python train.py --moe_layers=[1, 2, 3, 4, 5, 6, 7, 8, 9, 10] --router_score="softmax" --head_dim=64 --vocab_size=16384 --norm_place="pre" --tie_embeddings=false --parallel_block=false --init_std_o=0.0 --lr=0.00381 --lr_head=0.00888 --schedule="wsd" --doc_mask=false --z_loss=1e-05 --steps=6560
Below are experts of layer 4 (counted from 0) of a mixture-of-experts language model. Rows are named router (the router's row for the expert), down (a neuron's output weights, with its number) and show model dimensions 0-255. Each number is 128 + 24 x the weight over its row's rms, rounded and kept within 0 to 255.
After each expert's rows: "raises" lists some tokens whose logits its average output raises strongly, later layers aside. This comes from a sample of Wikipedia text that the model never trained on.

# expert 76
router [152 149 126 155 134 134 119 142  98 181 141 137 136 153 103 165 135 171 123 114 115 171 149 134 129 102 114 164  90 124 122  94 171 155 172  94 107 108 139 130 153 132 154 113 155 182 149 155 166 114 130 107 128 135 100  96  71 132 118 128 141 170 151 172  97 166 144  91 128 105 135 173 111  95 136 157 126 122 148 129 128 135  96 120 122  71  93  90 106  79 144 113 161 130 127 135 146 149 135 154 139 185  93 154 124 144 123 122 124 123 149 165 133 155 154 160 158 128 147 154 152 107 100  74 138 173 122 146 104  89  87 148 151 159 145 105 100 124 153 112 135  96 162 170 145 107 112  73 169 109 134 135 126 105 119 110 136 140 151  93 147 137 125 139 103 101 109 124  98 120 147 135 127 104 148  92 107 138 112 168 132 112 120 178  93 134 126  95 130 156 125 152 101 142 145 127 143 139 135 165 155 126 162 106 127 129 142 172 132 100 112 114 143 109 121 178 128 128 149 171 152  99 118 133 123 103 164 133 143 139 145 138  94  88 131 149 135 124 113 107 132 124 119 120 127 105 133 140 167 104 133 113 145 123 147 102]
down0 [128  88 154 144 196 178 117  99 136 115 182 117 128 135 109 125 128 140 161 131 118  91 131 152 136 112 132 171 146 178 161 127 130 156 131  51 140 122 131 148 165 112 131 118 141 138 182 144 131 136 122  98 116 158 128  69 129  74 156 131 151 120 115 132 133 114 109 129 137 135 123 137 118 115 166 127 124 122 119 144 123 156 167 141  91  99 167 152 133 139  86 147 117  55 151 113 111 139 158 110 117 115 129 125  89 121 158 134 151 124  67  99  95 137 121  93 108 106 171 142 141 132 179 137  92 128 116 133 149 104 135 116 121 143 137 119 153 107 203 129 126 106 102 103 137 126 154 145 140 111 129 159 161  81 113 117 143 119 126 138 105 168 114 125 125  84  80 153 116 127 144 143 120 142 117 119 142 107 134 137 119 163 158 113 112 137 125  69 137 131 122 113 122 164 122 143  76 108 115 118 145 125 127 147 133 102 147 116 137 109 150 113 142 157 102 105 126 153 138 131 103 177 110  99 139 132 173 134  99 105 134 124 103  94 100 133  98 128 121 132 125  93  87 124  95 132 103 125 156 124 106 109  89 147 154 131]
raises: "is", ".", " of", " (", " and", "if"

# expert 7
router [155  78 113 113 153 100 120 124 124 101 134 112 130 104  88 109 115 132 145  87  78 134 109 129 153 155 148 125 156 127  99 101 174 156 110 146 141 105 147  93 167 115 122 118  88 119 123 144 147 109 114 132 115 117 130 146 126 121 120 163 138 133  91 109 160 175 140  94 160 124 115 116 124 110 143 185  96 114  85 103 168  92 150 100  94 127 124  97 169 109 187 135 130  83 125 126 135 157 149 101 153  93 119 120 137 171  88 151 164 116 114 154 125 133 140 172 146 115 101 102 118 142 148  97 114 151 116 135 159 172  75 106 120  87 136 107  96 103 125 143 127 166 145 145 112 144 116 100  93 104 128 138 128 129 135 140 121 133 128 143 136 103 103  99 147 146 132 136  98  94 149 149 111 116 164 129 119  99 163 122 124 154  93 123 132 156 156 129 119 117 142 108 152 181 159 151  94 104 145 110 153 101 100 112 124 126 142 148 151 104  93 127 150  94 109 127  96 108 139 141 139 174 149 145  85 103 119 139 142 158 117  71 150 169 168 122 125 101 118 126 176 130  92 145  98 139 111 140 116 130 155  91 125  89 131 131]
down0 [134 126  95 181 101 147 130  86 116  97 162 108 122 142 116 151 125 107 145 155 152 147 146 119 145 107 110 123 137 144 146 145 157 111 110 129  91 128 176  78 146 110 134 142 139 129 118 113  49 136 145 127 111 146 125 141  84 152 165 160 112 124 111 165 139 150 142 111 142 139  99 101 178 165 135 142 185 159  90 143 167 126 115 120 155 111 136 149 152 138 107 113 121 183 125 184 124  82 153 140 136 111  55 171 139 127 144 162 103 120  94 162 139 153 109 110 135 133 111 126 158 137 136 109 138 131 114 102  76 139 135 112 108 163 139  99 100 116 141  88 110 119 156 122 158 147 130 146  99 118 152 161 158  73 121 119  98 127 131 118 149 110  95  73 128  96  93 143 134 145 138 104 130 106 106 127 147  85 123 140  93  95 133 130 103 146 114  98 130 119 135 128 123 119 129 139 172 139 142 131 118 139 208 108 127 132 161  85  99 137 150 128 114 159 120 136 122 156 122  95 112 115  80 147 136 115 173 142 107 107 123  94 132 122 135 114 124 149 106 129 143 119 119 147 117 109  85 130 118 131 104 123 127 141  92 138]
raises: " and", "-", ",", " (", ".", "ain"

# expert 43
router [125 110 126 104 145 150 157 147 152 160 154 135  90 155 134 111 149 177 162 163  83 130 128 139 119  94 117 154 140 152 103  96 138 147 160 129 122 155 129 121 157 108 145 119 129 142 140 167  85 144 112 155 118 138 132 157 109  91 151 129 188 111 150 156 150 108  90 177 150 137 174 173 118 134 131 151 108 129 164 139 146 151 125 123 132 125 106 143 104 120 152 106 101 116 147 118 119 138 128 136 167 110 132  96 129 135 117 134 161 123 143 104 117 110 159 155  96  96 151 117  81 146 145  77 139 120 164 138 110  99 139 115 155 135 156 111 114 120 107  63 100 140  98 138 133 128 113 148 147 134 109  97 116 108 109 152 151 106 159 130 109 173 111 157 118  89 118 124 142 106 144 129  99 102  91 165 158 152 118 120 108 144  96 136 105  72  86 136 127 143 115 165 110 115 110  99 159 100 123 115 164 152 131 119 109 136 123 147 180 148 118 123 126 131 178 111 135 141 104 108  85 153 144 148  78 175 146  93 146 124 131  97 119 126 110 111 103 168 181 121  86  96 130 163 145 145 127 153 140  82 145 115 133 170 139 122]
down0 [100 116 131 117  92 106 134 166 109  97 126 147 174 129 125 122 132 170 113 146 145 163 139  75 109 175 128 124 109 110 136  94 116 116 125 127 148 131 145 103 149 124 142 134 146 117 108  81  88 113 155 107 108 116  93  89 138 174 108 132 150 115 122 143 103 169 121 140 178 115 136 112  99 158 107 133  93 109 125 113 114 131 144 169 200 111 121 141 180 100 134 139 174 102 118  87 146 113 134 158  94 115 168 142 135 137 139 102 134 119 129 130 115 152 141 102 131 120 115 111 144 116 146 149 143 141 120 210 164 105  90 124 121 127 117 140 115 141 141 130 138 117 101 137 120 145  78 148 150 134 184 115 141 114 147 131 114 143 129 141 122 103 152 167 169 129 133  58 120  88 127 152 141 131 112 121  98 163 125 145 160 119 151 110 131 158 115 139 145 153 126  55 116 125 129 128 100 107 188 153 134 114 132 127 162 175 157 144  81 162 110  86 139 126 108 127 139 125  88 177 157 134 110 130 113 111  90 114  95 144 124 132 131 103 151 150 134 106 109 152 150 118 133 108 125 134 109 150 108 107 145 116 158 156 151 132]
raises: ",", " and", " of", " in", " (", "."

# expert 31
router [198 129 143  98 123 158 139  99 104 150 155 123 109 129 118 102 122 164 122 162 111 113  63  82 144 100 106 104 113  81  91 107 114 176 138 132 125 104 112  97 124 102 158  98 103 142 118 127 117 128 149 124 136 137 115  92 132  94 123  99 140  98 163 163 113 150 104 126 160 102 163 156 178 134 153 128 128 136 127 109 120 160 161  98 112 121 163 126 127 124 161 112 137 137 138 165  89 113  73 156 139 107 147 115 117 136 163 149 140 142 135 135 109  97 112 173 103 112 135 143  97 112  98 102 117 128 147 132 122 142 128 100 125  98 139 148 146 127  94 108 117 113 103 122 179 132 115 146 143 176 128 141 109 114 142 131 110 141 136 101 174 102 129 138 136 106 127 108 147 111 149 146 103 146  72 117 151 177 123 146 162 157 142 126 140 143 133 149 112 144 120 148 150 149 117 136 130 130 145 185 143 115 119 140 175 170 139 120 197  97  96 162  83 127 127 116 111 138 129 179 149 130 151 102 130 169 145  95 149 109 100 105 148 101 139 120 138 167 117 159 120 126 152 149 159 104  98 153 167 156 130 112 138 110 159  96]
down2 [119 173 136 122 114 153  81 159  99  86 201  83 164 150 157 110 115  76 149 113  92 107 146 125 146 123 162 126 131 128 122 100 138 131 132 120 132  82 147 106 137  80 128 168 170 135 152 152 140 144 120 116 121 111 131 116 120 132 116  94 124 112 153  89 105 142 153 113 134  99 146 116 172  88 125 137 118 103 117 137 148 145 132 159 103 149 107 140  85 140 130 138 165 122  97 118 140 127 115 153 171 100 124 129 131 137 157 119 113 140 114 110 121 113 117 143 130 114 164 185 135 122 100 121 114 119 111 135 108  72 103 110 147 124 113 106 121 104 161 153 143  87 112 157 138 114 124 126 115 145 111 113 109 173  61 115 129  96 107 132 132 127 132 115 115 140 165  94 148 122  93 114 105  94  99 168 144  86 100 114 128 128 108 116 147 133 115 113 133 119 135 125 117 131 126 118 145 184 136 154 140 109  87 122 159 159 122 144 145 163 111 121 106 118 118 109 115 114 112 167 193 131 112 120 131 123  66 106 132 156 139  81 137 158 148 115  99 160 122 172 154 128 165 124 126  83 108 111 158 122 146  98  56 129 125 113]
raises: ",", ".", " and", " in", " (", " for"

# expert 0
router [107 142 140 100 129 127 105 180 190 111 153 152 166 114  85 110 140 161 118 155 154 116 123 163 180 150 144 129 158 150 107 129  81  79  90 101 164 151 139 114 153 113 106 114  95 147 164 126  98 118 105 124 136 122 117 166 182 126  95 156 107 148 136 128  97 177 121 111 162 153 161  75 162 119 117 113 154 103 143 140 130 106 127 158 134 158 110 157 155 154 164 117 169 132 119 113 138 154 112  96 125 107 146 134 149 130 114 130 155 147 173 159 173  82 104  74 148 106 128 158 125 123 172 119 159 140 105 119 119 143 141 113 161 138 130 133 115 126 123 134 112 174  94 177 137 138 136  96 146 126 164 120  87 135  80 155 134 116 176 170  96 123 115 100 126  98 120 132 113 117  87 134 112 112  67 124 161 101 110 107 126 118 142 148 154 111 134 111 135 110 112 100 135 126 137 111 142 136 101 132 154 147  93 105 178 142 123 133 173 124 124 117 116 110  80 120  95 120 134 139 147 130 143 120 130 108 146 146  99 139 154 118 133 130 137 101 119 139 150 108 171 150 133 132 120 106 116 140 146 136 144 162 144 146 109 131]
down0 [135 138  83 129  88 137 142 183 162 154 158 105 148 120 165 131 130 122 117 156 110 126 131 118 121 113 139  96 120 107 128 114  85 129 117 145 107 117 123 165 177 121 125  98 113 154 145 134 112  45 135  68 151  82  99 145 131 173 122 140 130 140 173 158 138 102 181  97 145 167 109 159 134 127 151 158 132 170  89 116  94 117 122 112 185 106 193 115 146  68 113 132 125  79 122 111 123 178 135  82 140 139 123 106 128 137 136 170 149  74 144 108 126 103  91 155 121 138 129 168 154 107 139 101 182 123 121 122 109 120 180 152 125 121  95 116 159 117 105 135 135 132 131 153 102  89 121 126 140 126 143 151 124 142  87 125 151 141 125 107 154 119 110  93 144  90 104 141  87 117 135 163 126 110 115 133 114 107 128 135 122 149 123 121 118 155 142 131 146 148 105 131 152  80 153 115  96 128 108 129 131 118 136 123 155 122 137 111 139 108 128 120 130 151 146 113 129 110 141 105 132 174 147  99 108 130 122 101 144 151 111 142 100  94 145 134 141  75 154 130 178 140 138 126 114  92 133 120 156 117 138 112 150 113 150 146]
raises: " and", ".", ",", " in", "-", "–"

# expert 30
router [ 97  96 176 132 145 174 117 103 103 117 162 107 125  92 118 151 135 127 159 132 119 127 111 146 144 120 135 112 106 138 108 111 147 128 142 171 128  90 108 117 169 160 102 115 139 144  94 142 140 129 164 105 161 158 114 145 104  99 109 135 114 176 148 165  83 105 126 152 127  80 200 152 135 101 128 180  98 107 130 103 130 170  99 147 119 146 123 129 120 150 154 154 107 193 147  91 121 122 144 154 167 138 116  74 117 147 139 149 127 146 146 109 102 110 103 108 151 118 135  99  91  91 102 128 128 124 142 127 107 125 132 103 126 130 138 141 107 175  94 164 152 111 111 128 163 100 121 157 158 127 120 131 144  90 142  96 124 100 147 117  93  90  98 164 127 109 129 134 124 163 153 131 152 144 138  99 148 134 141 150 160 166 141 152  92 124  99 128 148 141 123 146 110 138 151  96 132 144 169 148 148 103 119 150 171 178 115  92 158 114 154 137 100 139 141 143  96 126 164 130 151 115 108  90 127 121 155 106 143  82 127 142 135  98 131 157 126 108 124 125 111 145 147 148 147 123 100 132 189 130  82 143 132 110 145 166]
down1 [113  96 162 147 105 114 133 141 155 143 131 121 118 104 141 151 133 103 108 128 145 113 113 107 143 130 130 134 136 166 135 117 146 116 117 125 141 137 142 145 106 122  91 129 137 105  86 172 115 115 128 114 136 158 147 225  92 163 100  91  95 151 137 118  69 136 135 128 121  56 143 134 110 142 133 115 129 110 115 121  76 149  65 116 109 127 107 140 126  86 154  91 123  99 161 114 118 102 108 126 129 148 117  85  97 103 144 119 142 137 123 104 129 134 138 145 160 168 149 114  77 124 129 167 127 146 170 154 123 159 115 139 149  95 110 139 111 125 117 116 161 149 148 132 128  97 149 108  97 120 106 176 115 135 115 161 138 114 138  76 133 136 161  96 125 132 124 158 118 121 100 152 108 116 146 123 176 145 122 122 179  94 151 142 149 165 105 126  78 136 139 133 131 117 163 107 110 110 127 111 130 153 130 130 135  83 158 142 138  88 134 105 133 140 133 157  97 143 165 142 142  88 122 136 147 152 131 108 160 124 125 151 166 147 125 106  95 140 115  89 120 145 119 135 124 187  70 148 161  77 142 107 144 153  92 116]
raises: ",", " of", ":", " in", " (", " and"